{
  "n_layer": 11,
  "d_model": 320,
  "n_experts": 64,
  "experts_per_token": 4,
  "d_expert": 64,
  "d_shared_expert": 128,
  "activation": "swiglu",
  "moe_layers": [0, 1, 2, 3, 4, 5, 6, 7, 8, 9, 10],
  "router_score": "sigmoid",
  "normalize_top_k": true,
  "routed_scale": 1.0,
  "balance_loss": 0.00725,
  "balance_bias": false,
  "router_noise": 0.1,
  "init_std_router": 0.0143,
  "lr_router": 0.000605,
  "n_head": 5,
  "n_kv_head": 5,
  "head_dim": 64,
  "vocab_size": 2048,
  "norm": "rmsnorm",
  "norm_place": "pre",
  "norm_eps": 1e-05,
  "positions": "rope",
  "rope_base": 10000.0,
  "rope_fraction": 1.0,
  "qk_norm": false,
  "attn_scale": 0.125,
  "tie_embeddings": false,
  "parallel_block": false,
  "init": "normal",
  "init_std_qkv": 0.0392,
  "init_std_o": 0.00835,
  "init_std_up": 0.0392,
  "init_std_down": 0.00835,
  "optimizer": "muon_variant",
  "lr": 0.00795,
  "lr_mult_qkv": 0.7,
  "lr_mult_o": 1.08,
  "lr_mult_down": 0.7,
  "beta1": 0.95,
  "lr_head": 0.00684,
  "warmup_steps": 200,
  "schedule": "wsd",
  "decay_fraction": 0.813,
  "decay_shape": "linear",
  "final_lr_fraction": 0.1,
  "batch_tokens": 65536,
  "seq_len": 256,
  "doc_mask": true,
  "train_tokens": 380300000,
  "steps": 5803,
  "dataset": "wikipedia_en"
}
Below are experts of layer 3 (counted from 0) of a mixture-of-experts language model. Rows are named router (the router's row for the expert), gate (a neuron's input weights, with its number), up (a neuron's input weights, with its number) and show model dimensions 280-319. Each number is 50 + 12 x the weight over its row's rms, rounded and kept within 0 to 99.
Before each expert's rows: a language model's description of what the expert responds to. This comes from a sample of Wikipedia text that the model never trained on.

# expert 25
It responds to: Capitalised name words such as New, John, University, William, plus name pieces like Mary, Ronnie and sentence-final periods.
router:38 36 40 69 56 34 30 33 71 28 56 56 40 33 69 72 65 58 46 58 57 51 42 45 32 41 62 49 65 66 46 54 37 52 60 55 38 54 61 64
gate0:60 67 57 44 46 42 43 53 39 50 43 38 62 70 42 43 53 69 68 58 51 58 39 51 78 33 35 43 36 46 66 60 48 27 43 70 64 72 37 30
up0:61 42 49 78 62 52 58 61 53 45 28 67 62 51 52 51 74 55 38 47 56 79 61 47 24 50 51 50 51 65 25 39 45 41 28 72 60 52 43 44
gate1:75 46 54 33 47 46 51 63 59 46 30 53 51 61 43 45 54 64 48 44 28 24 26 48 52 61 38 49 64 69 44 26 43 65 55 49 50 62 13 34
up1:57 50 32 39 48 37 47 50 44 46 48 58 67 44 67 55 40 28 39 42 24 51 46 67 62 35 44 46 66 56 50 40 52 51 62 49 66 49 41 50
gate2:51 33 54 38 47 48 49 54 55 20 51 50 56 55 58 54 42 61 52 59 50 54 63 56 49 54 50 48 57 47 47 47 64 33 50 68 66 24 50 63
up2:51 44 34 59 54 41 40 57 58 49 49 52 46 41 55 53 48 51 64 63 59 54 60 49 58 60 57 52 64 40 31 55 43 54 71 41 42 36 50 31
gate3:56 53 48 65 49 50 59 49 27 50 70 53 61 54 40 75 65 57 88 52 38 22 42 71 44 55 51 34 50 76 44 64 52 46 52 52 50 48 40 35
up3:36 56 61 60 34 46 54 56 46 71 58 44 40 53 69 46 50 42 51 60 41 29 30 54 49 59 47 70 69 84 36 55 39 48 69 34 42 38 62 53
gate4:60 32 52 55 51 54 57 69 44 49 63 65 50 46 63 57 61 48 37 63 40 53 72 54 40 51 30 47 45 44 43 53 60 39 30 47 52 22 51 44
up4:34 77 50 61 48 37 62 50 57 45 47 43 51 58 50 58 35 65 47 57 60 45 59 59 58 47 35 29 44 49 48 60 25 62 55 63 27 68 62 48
gate5:55 57 53 57 49 46 29 34 61 36 26 51 37 77 47 38 45 27 35 76 50 66 52 27 53 48 38 43 66 54 64 58 48 56 46 45 67 68 62 50
up5:50 55 53 56 64 54 51 42 56 55 53 63 54 36 55 56 55 49 54 62 34 60 36 49 39 77 63 42 70 61 56 58 51 70 50 60 49 41 37 68
gate6:52 37 34 48 29 55 46 61 36 51 50 65 63 57 54 42 56 43 49 63 69 59 64 35 57 61 58 52 61 44 78 54 58 21 60 41 24 37 52 37
up6:54 67 73 44 68 39 56 47 57 52 23 70 40 56 47 44 32 45 64 33 65 37 67 70 44 44 43 55 69 63 68 47 52 57 48 59 48 56 46 68
gate7:48 57 65 51 76 29 57 54 52 57 43 62 60 58 48 65 50 59 44 32 56 34 20 50 44 59 55 37 21 39 52 60 58 33 65 52 46 44 56 46
up7:42 50 27 65 42 40 27 52 44 53 52 41 29 54 25 40 54 65 50 49 80 51 45 50 38 49 53 50 34 57 54 62 51 36 46 45 51 31 57 46
gate8:41 54 68 43 66 57 49 64 59 54 32 71 40 47 59 35 45 46 57 43 46 44 42 64 65 41 66 44 62 64 40 52 37 21 59 49 55 58 55 64
up8:50 60 69 50 71 55 37 59 52 53 43 41 46 58 52 45 41 63 65 37 58 35 34 61 41 36 57 46 51 76 68 37 34 47 35 44 61 59 43 45
gate9:61 67 70 55 58 63 48 45 57 51 44 44 42 58 59 45 52 56 50 52 42 55 33 48 61 69 39 75 60 44 29 23 46 66 42 36 53 41 38 38
up9:24 73 52 49 37 70 46 41 37 56 62 30 63 64 57 47 50 56 42 56 32 49 56 47 43 68 35 51 66 42 50 51 38 58 70 40 40 28 47 28
gate10:40 84 62 48 54 46 50 62 49 37 53 39 56 74 59 40 42 56 35 34 55 25 44 73 48 56 61 53 54 50 65 74 58 54 61 78 46 27 42 47
up10:52 53 48 48 55 57 59 44 28 41 41 32 48 48 47 50 50 35 61 46 46 57 65 53 54 49 32 49 59 61 52 30 57 30 54 48 69 55 63 48
gate11:51 75 26 50 54 50 53 40 35 56 35 46 51 24 31 45 51 40 42 38 47 32 46 25 58 42 54 53 09 53 66 28 56 34 30 49 76 36 59 33
up11:73 58 56 37 38 41 46 55 43 50 53 60 37 33 46 42 59 35 23 38 41 35 64 65 40 58 28 48 55 53 51 44 42 45 42 46 50 54 62 69
gate12:32 41 55 40 45 50 67 42 45 31 40 75 25 38 33 54 46 38 46 53 45 50 41 75 52 49 56 51 45 56 52 36 64 29 67 40 53 56 45 34
up12:66 44 25 43 40 66 59 48 68 41 34 39 58 60 47 20 39 61 48 43 35 61 33 51 31 41 72 39 36 63 41 57 48 67 37 40 47 75 43 56
gate13:69 56 82 44 41 48 51 35 35 57 32 55 47 33 40 44 43 49 45 61 44 38 50 43 49 63 50 24 59 28 70 53 38 48 35 62 40 65 44 43
up13:41 83 27 44 54 58 46 49 47 38 73 49 47 49 39 40 38 60 42 42 70 73 55 28 59 45 73 40 65 49 57 58 36 70 33 54 30 50 49 70
gate14:43 27 52 63 34 40 58 46 41 19 48 83 60 51 42 43 26 64 17 37 37 48 54 41 61 45 42 42 38 50 27 73 67 57 37 70 58 57 33 62
up14:46 57 55 55 35 57 53 38 67 72 62 47 65 44 45 60 63 51 65 73 42 40 49 42 57 65 31 62 47 58 48 42 33 40 48 46 35 53 56 43
gate15:45 62 56 64 64 37 50 37 11 48 40 72 24 64 30 46 46 63 54 53 49 57 45 44 51 57 62 50 56 54 48 43 32 55 25 36 53 57 38 76
up15:53 44 60 44 54 45 55 46 54 45 46 46 47 60 45 81 50 42 49 44 42 46 38 39 59 47 63 60 68 39 48 52 59 39 51 72 68 31 43 78
gate16:63 60 57 37 20 38 76 52 38 41 62 45 75 45 40 56 55 44 72 39 58 38 83 36 57 59 51 39 59 60 31 72 67 50 48 72 40 42 45 22
up16:50 59 47 47 48 56 14 47 55 50 50 52 71 46 51 57 37 66 31 48 47 47 51 56 54 41 30 69 27 39 80 45 71 48 40 48 61 53 61 45
gate17:59 75 67 41 44 42 51 45 32 52 52 55 55 78 56 51 48 49 63 47 39 44 39 49 38 54 43 44 45 67 53 44 55 54 41 52 43 43 79 44
up17:74 60 39 49 42 48 37 56 52 50 52 71 40 50 69 67 56 57 65 62 41 49 34 58 54 51 56 45 39 35 50 55 36 39 60 49 62 64 60 67
gate18:28 58 44 60 65 60 43 54 47 40 51 55 73 57 61 47 45 63 66 49 46 39 47 47 69 62 47 28 48 47 57 58 60 31 48 56 61 34 48 59
up18:50 43 51 57 37 65 71 31 59 50 36 44 46 31 46 74 69 51 58 43 52 29 50 44 28 41 56 65 67 53 67 47 37 69 64 57 68 48 56 34
gate19:60 55 62 67 27 55 38 55 49 53 32 61 47 65 59 50 41 24 64 34 30 42 52 35 31 54 61 64 58 71 64 35 45 23 53 43 73 48 28 36
up19:54 60 42 69 59 57 57 49 37 84 39 63 58 65 45 44 31 31 42 48 63 42 45 53 67 58 83 41 51 42 61 56 42 63 49 33 31 51 68 61
gate20:51 48 47 24 62 77 39 50 69 65 56 52 56 46 50 47 60 43 38 46 38 57 46 42 46 66 26 60 53 38 60 64 69 33 63 29 62 49 69 36
up20:46 60 38 56 47 49 37 39 37 47 52 52 59 38 39 55 38 55 61 30 37 39 69 47 57 52 66 40 39 56 37 52 37 77 73 61 78 54 47 56
gate21:49 43 57 50 63 46 54 60 48 54 48 50 58 52 45 45 83 59 50 38 48 47 32 43 26 66 52 32 47 45 68 41 61 61 39 51 42 49 44 48
up21:41 40 64 60 64 67 46 44 61 49 42 65 56 45 34 52 60 60 47 48 25 35 66 46 53 46 74 51 50 42 46 33 43 85 61 57 39 56 40 44
gate22:49 49 50 38 69 65 48 63 57 69 36 56 53 56 51 53 35 40 57 32 60 55 48 24 42 78 40 39 33 45 51 42 47 44 42 48 44 33 28 39
up22:17 34 65 47 65 46 46 61 45 39 37 51 41 52 55 42 13 55 39 35 53 61 65 48 57 43 37 49 52 51 63 25 48 53 48 45 50 42 46 55
gate23:60 67 41 37 47 60 58 60 61 42 23 73 38 51 55 56 48 46 61 73 37 49 27 55 45 43 52 57 57 55 48 48 59 39 39 65 45 69 52 33
up23:53 64 50 43 66 48 47 45 54 54 53 64 42 27 51 56 78 54 38 62 64 64 53 55 58 25 48 71 54 49 43 64 43 55 47 51 63 35 40 62
gate24:52 45 36 35 50 51 62 46 50 32 52 44 75 41 26 59 32 49 59 28 41 44 61 28 53 46 50 52 45 46 57 44 78 39 71 58 54 67 35 56
up24:35 64 31 68 47 68 36 38 55 55 29 68 37 42 53 56 59 48 62 38 49 63 51 33 50 45 83 35 44 58 41 66 45 48 72 49 51 80 80 56
gate25:62 61 65 54 65 52 57 48 34 47 36 38 48 53 46 36 46 58 59 23 19 53 48 52 47 62 44 75 43 37 62 60 38 52 39 44 58 62 48 41
up25:31 68 30 50 57 58 57 54 47 53 72 61 43 49 38 41 35 42 39 34 30 36 52 30 44 48 42 72 53 58 56 61 46 42 56 35 77 36 39 59
gate26:66 21 75 61 48 51 67 43 60 39 48 51 69 59 32 29 45 48 55 41 70 45 52 51 70 36 41 46 27 56 72 48 44 56 47 32 33 38 69 41
up26:48 53 53 26 58 44 66 80 59 40 66 72 64 32 39 45 44 12 26 28 63 68 54 44 69 60 60 54 57 48 43 57 50 69 48 61 52 57 68 48
gate27:59 55 60 56 43 53 35 36 43 55 58 36 56 50 44 62 59 59 55 50 62 32 47 42 66 64 27 50 40 55 50 62 41 42 45 36 55 43 36 69
up27:60 68 39 37 52 72 30 62 44 66 39 60 54 32 69 66 64 46 30 45 46 45 31 30 47 51 38 28 53 58 32 41 42 39 50 52 47 50 46 48
gate28:53 50 55 68 48 54 59 65 66 57 24 68 62 42 49 45 52 50 65 60 39 46 49 38 50 47 56 42 40 62 75 40 52 52 49 61 68 52 33 41
up28:46 63 72 54 55 55 41 50 53 40 41 46 59 36 32 46 49 62 52 48 35 57 45 53 43 20 39 47 43 52 64 61 52 58 63 47 41 63 55 38
gate29:67 75 46 38 34 47 25 55 51 57 37 47 50 54 51 53 67 41 82 56 57 34 39 66 34 48 44 55 41 39 22 49 47 43 65 70 62 62 19 55
up29:21 41 57 59 69 38 75 66 53 42 56 33 47 69 50 45 42 55 38 27 61 48 78 41 48 54 48 57 51 62 58 65 15 26 33 52 67 55 53 54
gate30:45 45 67 41 57 45 68 52 42 54 58 78 32 79 23 51 65 54 43 62 45 47 52 35 28 60 60 52 47 61 48 41 47 31 61 43 50 47 40 55
up30:36 19 42 49 37 47 47 48 59 31 30 46 50 46 49 70 41 47 50 33 48 55 51 43 61 53 55 65 63 34 29 50 51 51 43 52 51 50 40 50
gate31:46 64 61 44 52 41 35 47 65 55 36 44 61 40 53 57 56 35 51 44 60 64 66 54 50 52 58 48 24 30 42 53 65 32 70 43 34 48 56 47
up31:66 56 44 63 26 57 57 36 41 69 43 47 46 42 38 48 54 60 60 61 36 33 54 66 66 26 39 50 66 59 45 25 46 33 28 64 41 53 36 37
gate32:39 47 81 26 58 39 48 42 54 39 59 31 46 51 48 57 61 38 67 51 50 54 38 59 63 53 46 44 56 64 50 49 73 53 21 60 42 43 35 52
up32:56 55 49 54 53 49 45 48 59 28 43 39 36 47 53 78 54 69 54 67 55 51 50 38 43 56 34 36 54 45 35 49 45 59 46 63 70 58 54 56
gate33:32 56 35 67 55 33 42 65 37 53 54 51 49 62 59 42 43 43 55 67 40 66 44 57 59 47 48 51 30 33 49 51 58 38 55 43 41 49 63 68
up33:42 37 44 42 77 56 51 66 52 56 47 68 76 38 63 66 36 60 59 59 68 54 57 45 61 57 47 40 59 30 30 55 70 55 36 31 56 42 52 46
gate34:56 30 28 81 63 50 18 58 46 28 38 54 45 74 58 68 58 64 49 46 48 52 35 43 55 41 63 60 50 50 51 34 38 36 34 49 50 37 45 55
up34:42 56 54 50 21 75 53 59 66 64 48 57 42 46 45 56 49 56 59 55 53 46 54 39 36 62 23 30 36 56 83 54 47 44 43 33 62 65 41 52
gate35:17 52 43 40 55 46 59 49 46 20 37 23 65 63 46 70 52 67 46 47 48 38 48 45 54 60 45 44 28 42 73 49 55 60 38 40 21 57 52 42
up35:46 57 58 38 63 39 39 52 72 77 42 51 33 27 35 47 58 56 61 70 59 28 55 38 79 57 54 51 63 44 50 33 48 60 56 57 49 47 44 63
gate36:60 52 31 45 50 55 62 44 46 58 39 32 57 43 56 44 24 67 49 36 59 33 39 27 46 52 70 37 37 43 48 41 81 41 43 56 60 49 36 56
up36:53 59 44 46 39 78 46 53 33 58 28 44 29 57 47 34 53 52 76 58 33 73 52 33 48 37 50 48 55 55 55 53 50 48 74 53 49 62 46 53